Below are experts of layer 4 (counted from 0) of a mixture-of-experts language model. Rows are named router (the router's row for the expert), gate (a neuron's input weights, with its number), up (a neuron's input weights, with its number), down (a neuron's output weights, with its number) and show model dimensions 0-63. Each number is 500 + 40 x the weight over its row's rms, rounded and kept within 0 to 999. Numbers have three digits each.
After each expert's rows: a language model's description of what the expert responds to; "comes after" lists some tokens at least twice as common just before its tokens as in all text. This comes from a sample of Wikipedia text that the model never trained on. Tokens count by the router's weight.

# expert 2
router:496507492440459533449504592525454510499441490552462444529571512499452459536452523581499509474519501509475414463502538504506486449471465482518527523531501466481447498482582470505460457543491585
gate0:404520553477525456481533527516478521458436472543473504442506450464492465528508525522482506459507553448515539469485509482521449494483467530477427565571614420461538498449530535468493547450415559
up0:539490500540539515463528452515488517483507520401537522451486481549517532504432496484444543513430429462503484504489511483476583522483535447534541550487494514497485474484406455522518471542502455
down0:572536472493436452545434506530515431487485527516488548530487477413520532472519436477445457455476535495484529464448501487513478394466488554503485384483556518442526565534452458500462469460503520
Final pieces of country, state and city names plus digits and capitals inside codes, e.g. Kingdom, Punjab, ChemSpider identifiers.
comes after: "0", "1", "8", "7", "9", "6"

# expert 62
router:525523390494456551526438518418510450524453505522431475459562511458468451545465539461591575504542548487578638541485574471521548472510536485508544499400537434518593512505511474567497615603557508
gate0:470478468525514537462489457473493527446492459514487521497516544567438479558509488559416455494465482499548560539561491479527492378537474491533567460480581497585548542535560491490461512461561486
up0:541525526484456466560520490480518506543514513409518467512540498485498533494439517405524499560502476491470447432485472523510543538519544490422530508522410539466514497467443466525507474546429554
down0:554553573496541492526449565433450491481509500506449484464537532503552483477455521553580479452532466450452491404449559479509469481551578454524456526499509567495519475522565493455503480512486465
The digit 1 starting years and numbers, and prepositions after verbs like by, from, into, including, such as.
comes after: " ", " (", " on", "ed", "–", " such"

# expert 39
router:493576495477449468556484587553548510492478538514508445525552491492522443535484616549498522493520568549538528445449518482492500482488574411495526533512425478498456450481526499465512474641526524
gate0:475584471444457447518436543533494527528519555396413429579518521495428554423551512527490557456551501532534535434468512562522517417495575499451522536506456554460529490591499480511455524483483470
up0:504408474535519498508549503518540480473495477574624485446502430503575480533477487439529526539471518414511450512515476505487486509541426536500456427524561468510479501449503548492516460509480508
down0:424508398418452473438540450500487483426448587431557446552498442452505513550435534501501540460446592467512448588456475469505462493509434511493567434521388494534530463536515550516488468548461549
Articles and quantifiers like the, these, several, various, nationality adjectives like American, and pipes after years in sports tables.
comes after: " of", " is", " to", " =\n\n", " \"", " for"

# expert 56
router:503472476512469473510496498514474535516479553516507488489475498566425452530489483527522512491491497496526431499451458495391509401521489570549517462545437479494493461602560494566531458536517541
gate0:441444582535437461488491450492485500421519473474534508531557565559502487552494486420462540491417510494556488509420491415497460466505498477512450521451489417562503438519505460482455545539527489
up0:517541557551514540552490530401452462485605493528558466491532497466430559485442545523434482546482458582504436485446518514531498535453391488426485436485451501514492447473499473473511452544500409
down0:485501481486472542489525491528525506496484444541420496458510544510488529451486518476503477534444478510541522451391589465509468477594514564573522537440565452556512487509408467581524518506538497
Digits inside years, vote counts and statistics, and mid-word pieces like ust, erv, ig in combustion, conservative.
comes after: "1", " ", "2", "9", "0", "6"

# expert 51
router:541462455479457543506449455541477464472461520555473436503554535544543458478505491483433458529505478449517491539489562512543579435455508470497530540491525477554454513448478493539522531547535488
gate0:443427467552512504514464556502458491471500534551534506501515478564474529516498481467458539471478554485545456497489431450522467529504486480488585521503514492507504542476516560472508495483546537
up0:530468453588508509468495499534502477461463461589501515563493520504544486501545412554492579419544519552510594479409486473489456532483527480529480490528516504513490493467513556549530435529458517
down0:518487469513425506474496468459547505477599558451461516529469504519525488489502498565463506416534423441527524519456499538401521575540494479490478464437539478544469524507508461446447503456435550
Final letters of Spanish or Portuguese names such as Orland-o, Freder-ico, plus digits within table statistics and semicolon-separated lists.
comes after: "0", "2", "8", "4", "7", "6"

# expert 3
router:536490469482459554476504452491449435476474512529435446442479538389475469535536484554537467523520511523487512583553460542496530424506453483522562548491545474530476434504530447588485506508500500
gate0:479524461510445485495605517544524491550565525536477501546426439429463534502438459532495488386485512481543523530552509523495526419476479488533501580503472492460522504548532583501465466492540473
up0:390491505498486463526549444447522437466488564456464510488470549508561563549497477454501470491462535469495511501492535547509497417503500503539408490567607441533522489469532467515510494473530475
down0:485564526445567512485458490461420548511494522526457502514465563395547517494442533473479516523540504477533519523434536546511452525576568489537479490546462528512491520537496449484576540542522502
Word-internal fragments and raw UTF-8 bytes of accented letters, as in Gro-ß-aspach, Châ-te-au, compre-hen-sive; also digits in years.
comes after: "0", "9", "1", " d", " w", " c"

# expert 22
router:474477423499456518516516490507489455518460391518519494515514499472537496478522473533530434538526518546543469507491520566395453420511480510464539512522534479481474435561462496578478504520570563
gate0:496507449505470491519501483546559489490486494554555501591500477498509505542417435523571568477474421551488577518456488475481468533525556498461458542483498492485490496594467532456487447403559490
up0:463540560572543495476496477525515459482523492549505488563536531519478415514484407420481476516431476486541540574500490515485476497463540412497492467541452477556563414512482506459472435460547496
down0:546513496505506489519514520581515485545504526447500574529518515474460396462496538467495600520438468506552497563521497563493535513662540553513454509553474512453557517513554499550535572519445433
Middle digits of multi-digit numbers like 4,000 and Latinate word stems such as ect in protective, or in receptor, activ, profess.
comes after: "2", "0", "1", "9", " t", "8"

# expert 57
router:529534443453462475526471550473510587483512464507510438501567467384563425510490508544512487458528530481518530503496568514417457475531553479428527542533453494501515450447513481581435508543512553
gate0:473523437551527502562547503499508447486511445441468492490475482502549488469574563514516456487454568480493565491514525488434525550517480459493466463499508472511541434547486463507474493515504479
up0:543616440475533558528468543472505608488503512492491592505549515500531482500477483487525461490534532542493515498549505638556450489458477501505506491516505491498504512538462493517481469470524530
down0:563479516496442457444481487511457498478473480527539415482481485503564536501439409545524519472568532493467528553519438456498538524510516518503423464500499475459502536446479486501530501486513471
Articles, possessives, opening quotation marks and leading spaces, pipes or dashes that begin a list item, title or table cell.
comes after: " |\n", "\n", ")\n", " of", " with", "|"

# expert 1
router:537478484495459515554476463508489445544502492500508477453472473494510455483491523541496478510590511490541541526401523502447500417572414531531554449537511461468493463483571474579532555537486516
gate0:560483477519488510506491453444446529496438509516461541475421505532523480565479489498460505537500570571528432553518469485517507484514430478551510489533505527453440480432517491550548500462466462
up0:517384496499447518488495453468434494497499536439473483441538489511515501519480494463431447479476597500427486538480505554536503473495488509576506491498554471514473515428526479467577501515483556
down0:456518576474479413519517488478412497553541537470502477452591478523476462506429485450540460519467525539518517502461490456514520472520489534517480574518446544458559518524432570383521519586502474
Digits inside years and numbers such as 2020 and 1988, plus second syllables of words and names like p-y-ramid, stre-ng-thening, Ny-íregyháza.
comes after: " ", "2", " |", "1", " N", " n"

# expert 50
router:500500451505425524475496454501474497500476579514480497451542462502513460543466504523515469485546549475492493511463515559498586460569511506547498518574469480500455528498538507523475507552468454
gate0:544402517506419487495504553513484521566477451544472419523544448480605463468485510580546537515512543561450527435499533520492482441486510490505528518496605454481463447501469460448471493546466492
up0:525425536488477495560493537547501551581515485550485426517473441443540505540468562535603531524544519529472522427541525493492438450502494503513497450505586496490439501476481472474479464577461499
down0:547542512485535433470523527430538484536529525510528527497526502492444515459548579548520439382511511562495468467566513486498458473521517515514444499526534462445521435532542479389500520549536559
Hyphens, en dashes and minus signs in scores, ranges, compounds and list bullets, plus degree signs and year digits.
comes after: "2", "-", "1", "0", "–", "born"

# expert 30
router:543482472499461567502469558540522491495487549491446494455544495470487451515535464483530502501529541461556513512536532506474462506434505408473555543544523467529487494527536466485465540591523549
gate0:552458562513458539501495517422529464565443533516423495477530483496542496512491474459487460479509548483502515428514534467467414529422541489533600514516455495515484578500543516590475448504539510
up0:545511497521466551505434520451529509531473531529457528441549454519482471537500430431455502549515514443446423455541509485525422513452553498518577475454454516501492498519522586575499479483533469
down0:494480550517554573521518470490498525470504396439511477511508484512517566543613527450502426528510464501510552525503467481522529532557495515436456492474510497492505445486461512596441452565388515
Pipe separators between cells in sports schedules and election tables, plus verb stems after which or that, such as laun, belie, gradu.
comes after: ",", " and", " that", " which", " is", " was"

# expert 53
router:463507437491477480574468507456503418526431559529445458447520516478452468490545486488521525494525522517570528579518550464441488454526636453475492473522528489472485484487450464521474474505516519
gate0:451493587422479560496482499523481474467507546541503489501549520473504512555514519468456507472521529579542470534490540531581495507454479451470531459562513477455563481524468464467523483487559537
up0:498493515463499514520573495488475483461509491481504441447448529549476605502510599511518480515517486577503538465534519541453491517536479529452461446508480489536483557525473508524475520535514526
down0:495476498539495511471480487570454507454525462502488445488539519527517524507510500538499439493504487446507499545465405551489463454413511482523539515503565473497510503484518505485465483556511468
Spaces, digits and parentheses before numbers and years, plus the mid-word piece ag in tag, Eagles, Karaganda.
comes after: " ", " |", " (", " in", ",", ":"

# expert 28
router:516518452440458494496476489519516495534463472558541458431528429504510462495420508508481447535516502583538508517471511493410501471490504546505519532536500415496494430483575507563484577544556497
gate0:489588473489482408515486441504581549507499473585525451466495494519442445453525597449527487557496506472481485441542495397491544451547516552513477544556486442552520511533454449513477448511555539
up0:529572505465506458579413525541475480524475451499606431525544504538501517405500475504513473551495481507493503469423482502553530521583519421465492451525508530508516524527510529520522475561563495
down0:447533473522480431485465468457428506454487469481525493600547516464465464545537503515508477451501521549515502500514504436558509509505482471524443500480507490483570469489484557507554469505501523
The word the inside titles and names (Back to the Sewer), nationality adjectives like Soviet, Roman, United, possessive 's, and spaces in tables.
comes after: " |", " in", " the", " of", "2", " to"

# expert 38
router:470479457513469607526498500426506500509472442568456439512536515488595436509591512482530514489489466411486564544467482492437470472483504471469508545446482463529487456520487454544478377532541568
gate0:577539570507452572492572499511548464544522571475555499458580514455463536460450606520525484428517478449531489481514469554480471483553497490524580460542485495526546453467513483569580504495519541
up0:427539430556521443482474538525535567521470450498444602508467445470485489525552487477515555520520450519499457523474479444523554393459527515502439489480449503458484547535454523482463542482495444
down0:492487563527447505487466504504486505529457546550442479490434490563493459530445561589551523410532477505490486418462524549507508498589427537532450469502530587506477560521551423447484523504514511
Table cell separators, line breaks and semicolon line ends in tables and lists, plus the piece ell in Cornell, Goodfellas.
comes after: " |", "\n", " |\n", " f", ")", ")\n"

# expert 43
router:543444391408465463508472455461446422511478526493450453486542558479494481529516551481558523519491556521534481525485486535478523440520469512464553531536454466561507523509528462489477568545567500
gate0:438465561520508527561508503495499456489446542443501461507465508481440466533517480430442536462490488496491470513488443544495442472544458510470499514506510445516503459527473528520468530426488552
up0:575529498429499455504479519504492508538536478537456572545494549516472539421535509486519488502511516456518554469511577470506471602448516467562459536468477537542540559455542438496537465561482437
down0:548461547552477481455516522459479533472470527477450511526512498514494526519434434549508489519506538472514463501540470417543532481481551478518551428494565502516548493512528555504528529509548494
Verbs and verb endings of speaking, writing and doing, such as said, wrote, stated, declares, describes, track, plus digits in years.
comes after: "1", " to", " le", " s", " t", " he"

# expert 14
router:579478454480453469437468528475474473537492518558489486420548478507485475519531518511545509560497501479505484503465523539465492484473483479539563534528460454550502456468504491533490496526568522
gate0:494483561492459505504454508473506465508450424513495587578501473500539434520477461547480492485417464453508497518508547516547459482429464495528474453480499474509544479435478452507478444512460525
up0:531518505488414492511472518504433518443412440506518528538489477535494495543499468562459493433531497469458543545485511498514470424527467446485484438439538442573472575514514489538506482459495512
down0:520534495476488564551560478511516488474470485555533515495525562550427568495490524535496481506449426476567463501493477452505446511472478420497516496523504421524581515516536484576450557520480457
First capitalized pieces of place, club and school names, such as Los, Mass(achusetts), San, Saint, Dr(umchapel).
comes after: " of", " |", " in", ",", ":", " W"

# expert 7
router:522519479518485606512450515556459435512510533566448473501528467464522501597562515487523440506515499535536437452534447521447453410466558457498553521484476478532535433452394485543507477518526482
gate0:535465474470495546527505490473509538534508547524554507542464464438530486540421517455461545506478503509558478526521547473494518531554519453487570492517494514447582428488459487597488571447422482
up0:480457487456482491524499532528527542550490555464498453482551450546456600524517552450518447468434520461407514563523490535538512435489509516502482595569419509565487455491422531460456523451487494
down0:444526445491467562461515517473458569459483484571524455549489467534502549555554499490521472514575490456477500467466474549559453459454503514502435526546452574459459436539518460465462486435428527
Digits and units in measurements like 2.5 stories and 1000 m, and word starts like up, be, sub, plus nouns such as man, back, half.
comes after: "0", "3", "2", "1", "5", "4"

# expert 21
router:507498484522442489494489431518501475511502547517540474455566520492573447552423521530467442587555488486489441536547507535444451456524613489495511424461514533577552512546450484551484475542520473
gate0:508561500476512471515446482541509473557505538556554493447555479460451492541434456499510463505506526437478510514509478452444488515493501501568496509477473500534482462426488517496480556512471525
up0:570525504500524458459478537460458519547491489572536421380490474550427477486482495587550501486510518548485527538505433495466529531519477601553519500489507484543489502476476476476489601566440476
down0:478483585516499492496540471505477520443434486543515448488522438540449520512561486482505544535452509443470415471513504496523466439490497572534560523523476505542524552505436492506487503513538478
Digits inside years and numbers, periods after "No", single spaces between figures, and short word pieces like COV-ID, v-ice, Toy-ota.
comes after: "9", " V", " v", " |", ";", " h"